config.toml
num_hidden_layers = 12
hidden_size = 320
n_experts = 8
experts_per_token = 1
d_expert = 288
d_shared_expert = 0
hidden_act = "mish"
moe_layers = [0, 1, 2, 3, 4, 5, 6, 7, 8, 9, 10, 11]
router_score = "softmax"
normalize_top_k = false
routed_scale = 2.83
balance_loss = 0.00507
balance_bias = false
router_z_loss = 0.001
init_std_router = 0.0321
lr_router = 0.00166
vocab_size = 8192
norm = "layernorm"
norm_eps = 1e-06
tie_word_embeddings = false
optimizer = "adamw"
learning_rate = 0.000893
beta1 = 0.95
beta2 = 0.98
max_grad_norm = 1.0
batch_tokens = [32768, 65536]
max_seq_len = 512
train_tokens = 297600000
max_steps = 6467
dataset = "wikipedia_en"
Below are experts of layer 7 (counted from 0) of a mixture-of-experts language model. Rows are named router (the router's row for the expert), up (a neuron's input weights, with its number), down (a neuron's output weights, with its number) and show model dimensions 256-319. Each number is 500 + 25 x the weight over its row's rms, rounded and kept within 0 to 999. Numbers have three digits each.
Before each expert's rows: "comes before" lists some tokens at least twice as common just after its tokens as in all text. This comes from a sample of Wikipedia text that the model never trained on. Tokens count by the router's weight.

# expert 0
comes before: " of", "s", " in", " for", " by", "ing"
router:519490512455500446477495524488520509465491529493514495522471529528512493492491461517516479555483455485454495515455518500503464494523476472477531497529464512496518506520507504493516443538518484
up33:470528470446502518489504485457503525496489513488492491512540516513496517516493466503482454494475498452472510495515505489501466550525455507529504501480506505539485505471463493497494479504549517
down33:512485515504515517410480521511523550509484536562476501527510462548513502490497515470496470557445507486473496465481478519518492500530506509496541521482519497492511497457491466508490518474521529
up34:526549474501492508498450494501490545513487454526529480470493466500448502457501473482438516508481429526495450497509484474496478537492499485472462466465476539500491504529520506529488514470521528
down34:513494517498516504500511503489508507464492545469497514489527500509556465510492537517484498479492521451526529504504530531493513530583502513501519473475530467465514517526495521482454502526535548
up35:499530489492472505500446501510527525467539506478549534464512461532472499507501501513495522530491463463486514543500482445518498476514470454503456491438417526504508506532489497483528493509469502
down35:485501557495485489486515483512545526491491456529499479507518495526447493479467517486498511470470521495532504483462476508500531466516497511450531511483513483489531546482474503538446536490502505
up36:506492502518529518491508431510499496470526491458518520486496443492498513516460498539486540473503465522533500507496490488484481509509470502546552525507494491518491458500463501517504489501511512
down36:522518496465474469500489530498459526509491539512506544521511533477511484477486474504506531532529528506531500494486518497500500487536442520482504528527545494533480492474476472539535514501457464
up37:530520482543517422474478526506500467493549520496460496526532513503482520470522478525531524529495501493494493461491465548479567469526537477487505515537449476486488496533499505504493503519494475
down37:505483447515496544500497511538493467514490494482496469496502516484472461482508532467489516508503524484505548570493516469499480532513505499529490501511524460524467466520507521466505487471523504
up38:542537519521510459488507482470496472514492500493512484494514488526505481443477491514503518497542506481464512500472498501455527545521525517490532477522467487483532503472490521496560468442502510
down38:470516501470533522523548541560477521536479521510468518531508535492482488471496484488502485537499494499458526514528483467518453516518537461487499518512490529495465500451503476453499530510533501
up39:499503502474509503486493473485490510524511516480496530517507529509491463515499535510503477504517480484513485466478523485521477510500495544500486475493527504516524561540515506564482460538536520
down39:506456492492503567530493506487469500523433503529453507507471494504511473501512496529479487495500473533468502487489493536517496544519480500464559546502497521491512525515515474543574492520543518
up40:500498492484524482470473572490519513472499518469522475509519500489529537508510484531521459528523469484464467518497514503470473499534500534555506471495475468504534522505475504497515493525524558
down40:500531489456552474468523517493556510504496517497553473529508525528497487504522498565535517552519494498493483494492498491478482466651487473518510463508496509479545502491441488475494500515492517
up41:465489441548490497498472545551506473483498466511505490476496501484470460495482505542508447504497457476505501525507508523514519524517498501518526480474464501519484490500494522472532523509482526
down41:510501519516507472509547451504494562521498498524455514481478480526502489463522529490511468507523491490538476507469485505529498492538542462477500499498498484514546513548487537503465527522486483
up42:476460485494487516493517524505493490481492550452521510517527500468536490483505476579501485511529495508495525474501527503500484519499458506556518501499502529478514502525506503501543487539527498
down42:494494472435531502515552510473469524510458529459483485509505505510515462502472461481461494505527439534490445550504499465522456539490484512482559534505481486525449524523514493542573479520506486
up43:523485499472471509498525490511497487527489521501447497445493507537519497473525551509517493523520441470491472481500481495471499523525520464464466522493521505492522507522501491495499493526549490
down43:505521497534503454488464495516505504495523540466486512566517506486495503473491515542506498493482499499541476494506501502482535519559501479510482464508464466544515504536500528495492530473516481

# expert 6
comes before: ")", " |", "–", ",", ".", ";"
router:475515473489512528474501499527522475489463491532507481488539498509504500522489475492533497524484508486462507486505520473533511486565487509491496454514474497503520534506442535518502466511494524
up33:493493503473520496494447516516498495502552509446555490463488467444471521483485499493480499501555514541479510502503513534502511551486479519538489505527491506516520507465468520452463482512519517
down33:487518470474491489461546513512531478496463490547512477511548507528529517529515485455490465474526505477509492522494474491509488470470536489492526519483540434506479486516506524532516473496450505
up34:501515449504521493433509525508522509525514492510545485533538470525502496493506482472502497514519496468503483445497523456509453506526562497495478472489488498466515519510473507515482460509494527
down34:507527446518461473523515517484564434491495506512525490509540553483476492493475523516474488491471526513511513519525483523492485524484526545481459499494501521518527461498474500519500519518528490
up35:499468478454524510546501504487526524546540475529525446535496515485490464507523460524460518509502484510481539478480544480475549463508480478494472460566516457508500512479506516468457524484492503
down35:511462473549474522508508437571522523506533471490472509491501501453542511559528476534531542502482483501486537504501525482479526505531513506535502478507501499481499511519540552506542504504502555
up36:508502519503497510509471484496489502523519522487526497481480497515505554533550508508503523521524477471436487459522494516500470499488546517453509498505499491487555554495484480521518473543517541
down36:504518493485467520532487529500509504532470502519512507456479497514547511505492485539549472498456496497486501467498498463505502476529498532513523528482537547485478503492491510522515501526449489
up37:494475497492524495500476476470515506534512497465492469499514495528472537517532473544476502501558521502456513527521536473520483475476518476487486472502511497551542469521489482496483528544475514
down37:502445508508455484517490469532508438497551509505573503519509508519477484450491497504508474488503472504536465521525503487465484512423494470515495514539471518491518469488484533489513516525489480
up38:492526446495523481516492488436479565495490487498532520502511511459501495514523507521503534529505479473415485537495517483505514437525496486469466494508539439519479521509448546505487498521488506
down38:506529502537511505554501489457490532522492515507493495499523515445537506462499467506497527491450492493477505526503513466481498490586462483461481489482516479481461499527505518502475491494471462
up39:495509508514534506513479477490534524495536512517509509483516513515506546541509509485502528512504523465502470485432470508439499535494516498545473539545509502451541499527494520482510499553491540
down39:474474492497508493488450475498522490462485514526493512486535497460525522520480462485514494481515503484518500493516460505469509473516492505527477510508515521518483454542513517512507495526466498
up40:482509499545516508508465533459553462508464513525533521478529480455468506484493477533561486477463504517466480517513517459487499495514502496482518494537509499525497510488500512478505479507485523
down40:510528507492515549494460484528475550489517519507473539515473562446526503451510493479506501492478518470514467484483470504486501525475520450497484527489497475525492495508538499484491506443472467
up41:472525503499553518492493490536499512531517488514498501531487544471501483498552507515517512526496515474477504486491496468518511461543515465459476516466506523500516528493495499493492474498507481
down41:539487515531485515511516464480460541485526477485563507470520469491488479496461491476520502487452528497521480523486508491505472497453486566500516479519533521502489499521502508478491521494467423
up42:503498499468507517502467482482490503474520502488482504547515515458494519515535459499530497494481515532503522467474492454517462508486486491517527502500485488482501479488494489488509509542518486
down42:518510515506515495529521425496499539537519521487449520527531532513493507488511504518514556487514490500504545478521442512512473516474456491500484524506522535514548487528523505518484521533481466
up43:496505504461507533456505465490523498479488492484453489542515483530491498485473518529527516501478467504503511511546512462500481489501499490510518481479487439473537518539482509508516503518502532
down43:526509524517535508495496524508484504558494475497526489483479449549486481498523523527500512556503499527510489462488510510483489498565527546509501455502476484501549482465446486546523537505542484

# expert 7
comes before: "\n", "-", "  ", " 0", " 1", "|"
router:528534505489492502503493519501554511495527523464516498510502484500478518486518502526530483543487446485469477512539484490455462476500490526506519521504451490465507489531516564513478505515533555
up0:468520513493519508508456495519552520498490514492568497481509554547512529524445493508520505501473505468501467465453512531418498557553490510513463477504475541491506505534496521490561501498518501
down0:477512527524533534470525524479525521503506499493555473436554535538474497523486520500484494476513526511472498483474492511522490535487491562495488494503509535468464467505488489469520503519488488
up1:460482517520497526520516532525523497556494509507502496530461488514504509534538504541508468502474479514497464462482490464505502512488459477515498518519461494475506583539480506452509495506491508
down1:522514518514516506513495523520483493510497497483502534478487517525451483516459521474492534497480509490458456495517500520502482506502504508471503515543488504462509481499525480470482493491511501
up2:500484530522529548497510478515496502525506477454503501501494481525517496446509549510518491482557499483513465528507493501503481497501517503489517504495496535454526518545510508523512487547488521
down2:523491479495486522510527516540507535507472512491497522486511522494490481525499529523523423510490488526515497462487515505470516485464516528530553513520541478526501517460466525523468498513459477
up3:526502462527463503494453512512516519505465495498509496516494508486559511512496465495480489491503487512493528518510483485478507549515438506554494463519487484509526505502524537536537495515485498
down3:524497527506511484502498464455532528508476518516498492482522488467489486509527511498490515489536474516502512529491467481574501520517508505479496480503510521555466509485515500434469435489486498
up4:501488441563443486504538492507528516504510476522519461515469498480511523430501471513476525491505483516477466499500494502480465491513492490527519477496493519436509552462485532505505513507496520
down4:532475503514460458519528506508488494526488492504485513529498490545523464494508508494526494493449503541513460513460494490533527472567504482504534548507515523551498465475509514480540485507496481
up5:521495537515490520499483473493470507534484493524481456464501481508508503475495470507470501514541468513483467472478523502521517495507534511486513486502483432520482521462496511527500490482483549
down5:511517545521532519513525466473496508465519493492503483515488504513496479488490529526486458486461504490504474455474504507551484503539526510536460497524515461512509509489470495501498442456505516
up6:478546457478502482493492529477550528442483525509478456499535512494510512511504501493457502502502487484506503470528530526443502520528485484511472459486489521490509484496523512497472518496479491
down6:539466545492497483545524514478469487522547478482488518505490504514517548508500500487508520486514479517465480531490514481524519510483520485503501508521533505519504520512517457488508516501499502
up7:484485498480487469480483512474521553487496498525502505449488519501494495531489509472459495527492514481486514497477482527517510479522488492485525473520502519488543497515456508487518472539474497
down7:507488494513517481488530477532500500518485488553519508506449488522505477499506520539507497502513479521480505488508436466453522533566514465519513508502500489476487544506467536485480497497482527
up8:513514522492516512522459520501516488524486548496501449521532487512477494477477501517515505501514471524498472488514486514482449531520494512466521501490485507478513486474497498512530519516515495
down8:503510437494456483483518475495498513555526533466521482494516507504522490498492497533503488544519508543456520514551522469458493491421481498503469483503558458503466475506529506503533521487449485
up9:521487499502481504532486525488517508518463492475544452489502516495527511541519499447462480490510475566501524498506473510511491513494438529487510488489510508508490473521516513479496521473512471
down9:505502470473526450499545506460499468491523517477524469479520537490480500524477494518512485469537520548508467550552504501489507504453489449491463503473535476520480464503558488462499532508525489
up10:519497513472468475468475522501486465519495494500527486473516512520505501484516499518510511499484517497474469508499493515488480514515503483464483498484473529534501478503488506489476506492485510
down10:521503506524537499436504485505515487487468464504507560525492470505472488520504499509494541519477496505515488470491454520519534482475507519489477478523455522418511500504444502506498516519539511

# expert 4
comes before: ".", ",", " and", ":", " (", ";"
router:548501502502504460466502516533521507474508526516505533532518490506537546477490488505537480528479436499445477513459507520445459477550474501474540487494509481503525508524494537514456464525524499
up0:523510525457482511515492503486487530512439512523504445512523491519468474494503487499465502510484496520478473532537522469547483513528575485483521522485523467548500499471511491483510557509514524
down0:514481490527489502479549484509511506472473467526514494518530495473457563487482475475566458495514555521516525507477500569485515482491498492520520538544483514456486499535479476518496533473491438
up1:512531490504481499524489554478474491518527526511526475487513500552491525514545496481503470514543473520499516471486567507530478506514525478485514463499518452508521512490475485516491502497503500
down1:474467515525485524504504516544469440533498472490465558500498490486497503541469532485529490515495504539488500487488483477483517512495503519441485533536530520503509498518466463506501515525511469
up2:484516465476499508475505544523491490455517463537539513489482518485479509495476506508530474512444497518480463479467492475459536497498534512539462522533492485504514479490495526480492478513508508
down2:535529491524484506493497502517484509458481533447508483513514448462513517492493500538527521478545487476459508514537511492522471476495488486512497471435497525498505492548549522472508483520505490
up3:556494534484510503480444516492500503550535501473491493501509508546527480510502513498484508528556483489486431517516508496502475506500478456489514508518479467503542476495526472529509501510494488
down3:489470476481438509502560470520542489528563490553484501500484476496526528516475509502511457495496538484461555482528521493497491472545518537464473530505503478453514506450469490482493503499482523
up4:489530471495498510459488474500483488492522496504485511507495538503484515524465497491495496541554431524481476544531511531529540484530497476519526451521501488434516477488516507472540501497548507
down4:465493465449502506510518518527509489495539481465500517521512542512528496470509498488465469467502518516441485505497518539532508487516488465484469482569490496515457527549477487504476539559469554
up5:548488491499522465479506510497526486474497531548524469497480505494474540525494504494501506455445506473479506437454495498468483530515501538483510464537495483441489508510493480516487511504480502
down5:487537498489485528516507435541499483506568488529511451485485491473533506518515516531494495464514513446499514509564489553485495519456454508537507434477481463489492464493499502502458502499488489
up6:495445487514490551521506551537520493506534527508518453499516523471526529511462504513506494511525494495519486477534498494438492480539511512502542515418526492446522488492493531485449529466495493
down6:479498513508481467503470514502479497549509481475461490525484506533468533518461509510476497508495508517534479456521503489504498489448471499510479547521468504457504456478553527524505492495505498
up7:519508525467504532527481510501497489516547538515508466512504468514491526465491537484477515535495431467501481510521466489499507507507500490523506495462504478500525515470426510507518495524513462
down7:525477514500506495512468453492520538499492500500495503508481494469521497518443474483525493518543503457469478499480439539495463482481467442506525485531489511480459511542516517475517510488523486
up8:489497499517490470469489546515474508494512467531583490502516502534522500459534468551511525494495446527508502490469527538512503500562544504499567513512486483466500496461478531483517512519516499
down8:525534468524505540486502511503452460477527495509471478462500506479504470581505476491496477478519498535455513448539536488464492496492514451511535435512487522514492482535504495470473566513504506
up9:482483524481454446524500516491534484503510537542510461455494517506522519497494476519527504528462480502519489497460499511465508470505472484473503492500501490490504505499453516510513514486503531
down9:505509486551538504476506473507486550508486531471506500529471465532466484485521510503468483546516501487448486507555502468480514517480506508497527459518510491469523447462516483491490499511483500
up10:496534453485485489507470538496518485495452496455539497504518512543519485466498457514500485515489497529489477517515517523484497468552502525512513531465471525504489535494495501537494491528528538
down10:525498483495516477527550456482518495524538527492520466453454506511481493546506505520489528502520465550483544468508506473522468498537505513482479497515488455538498523505491500523502530512508507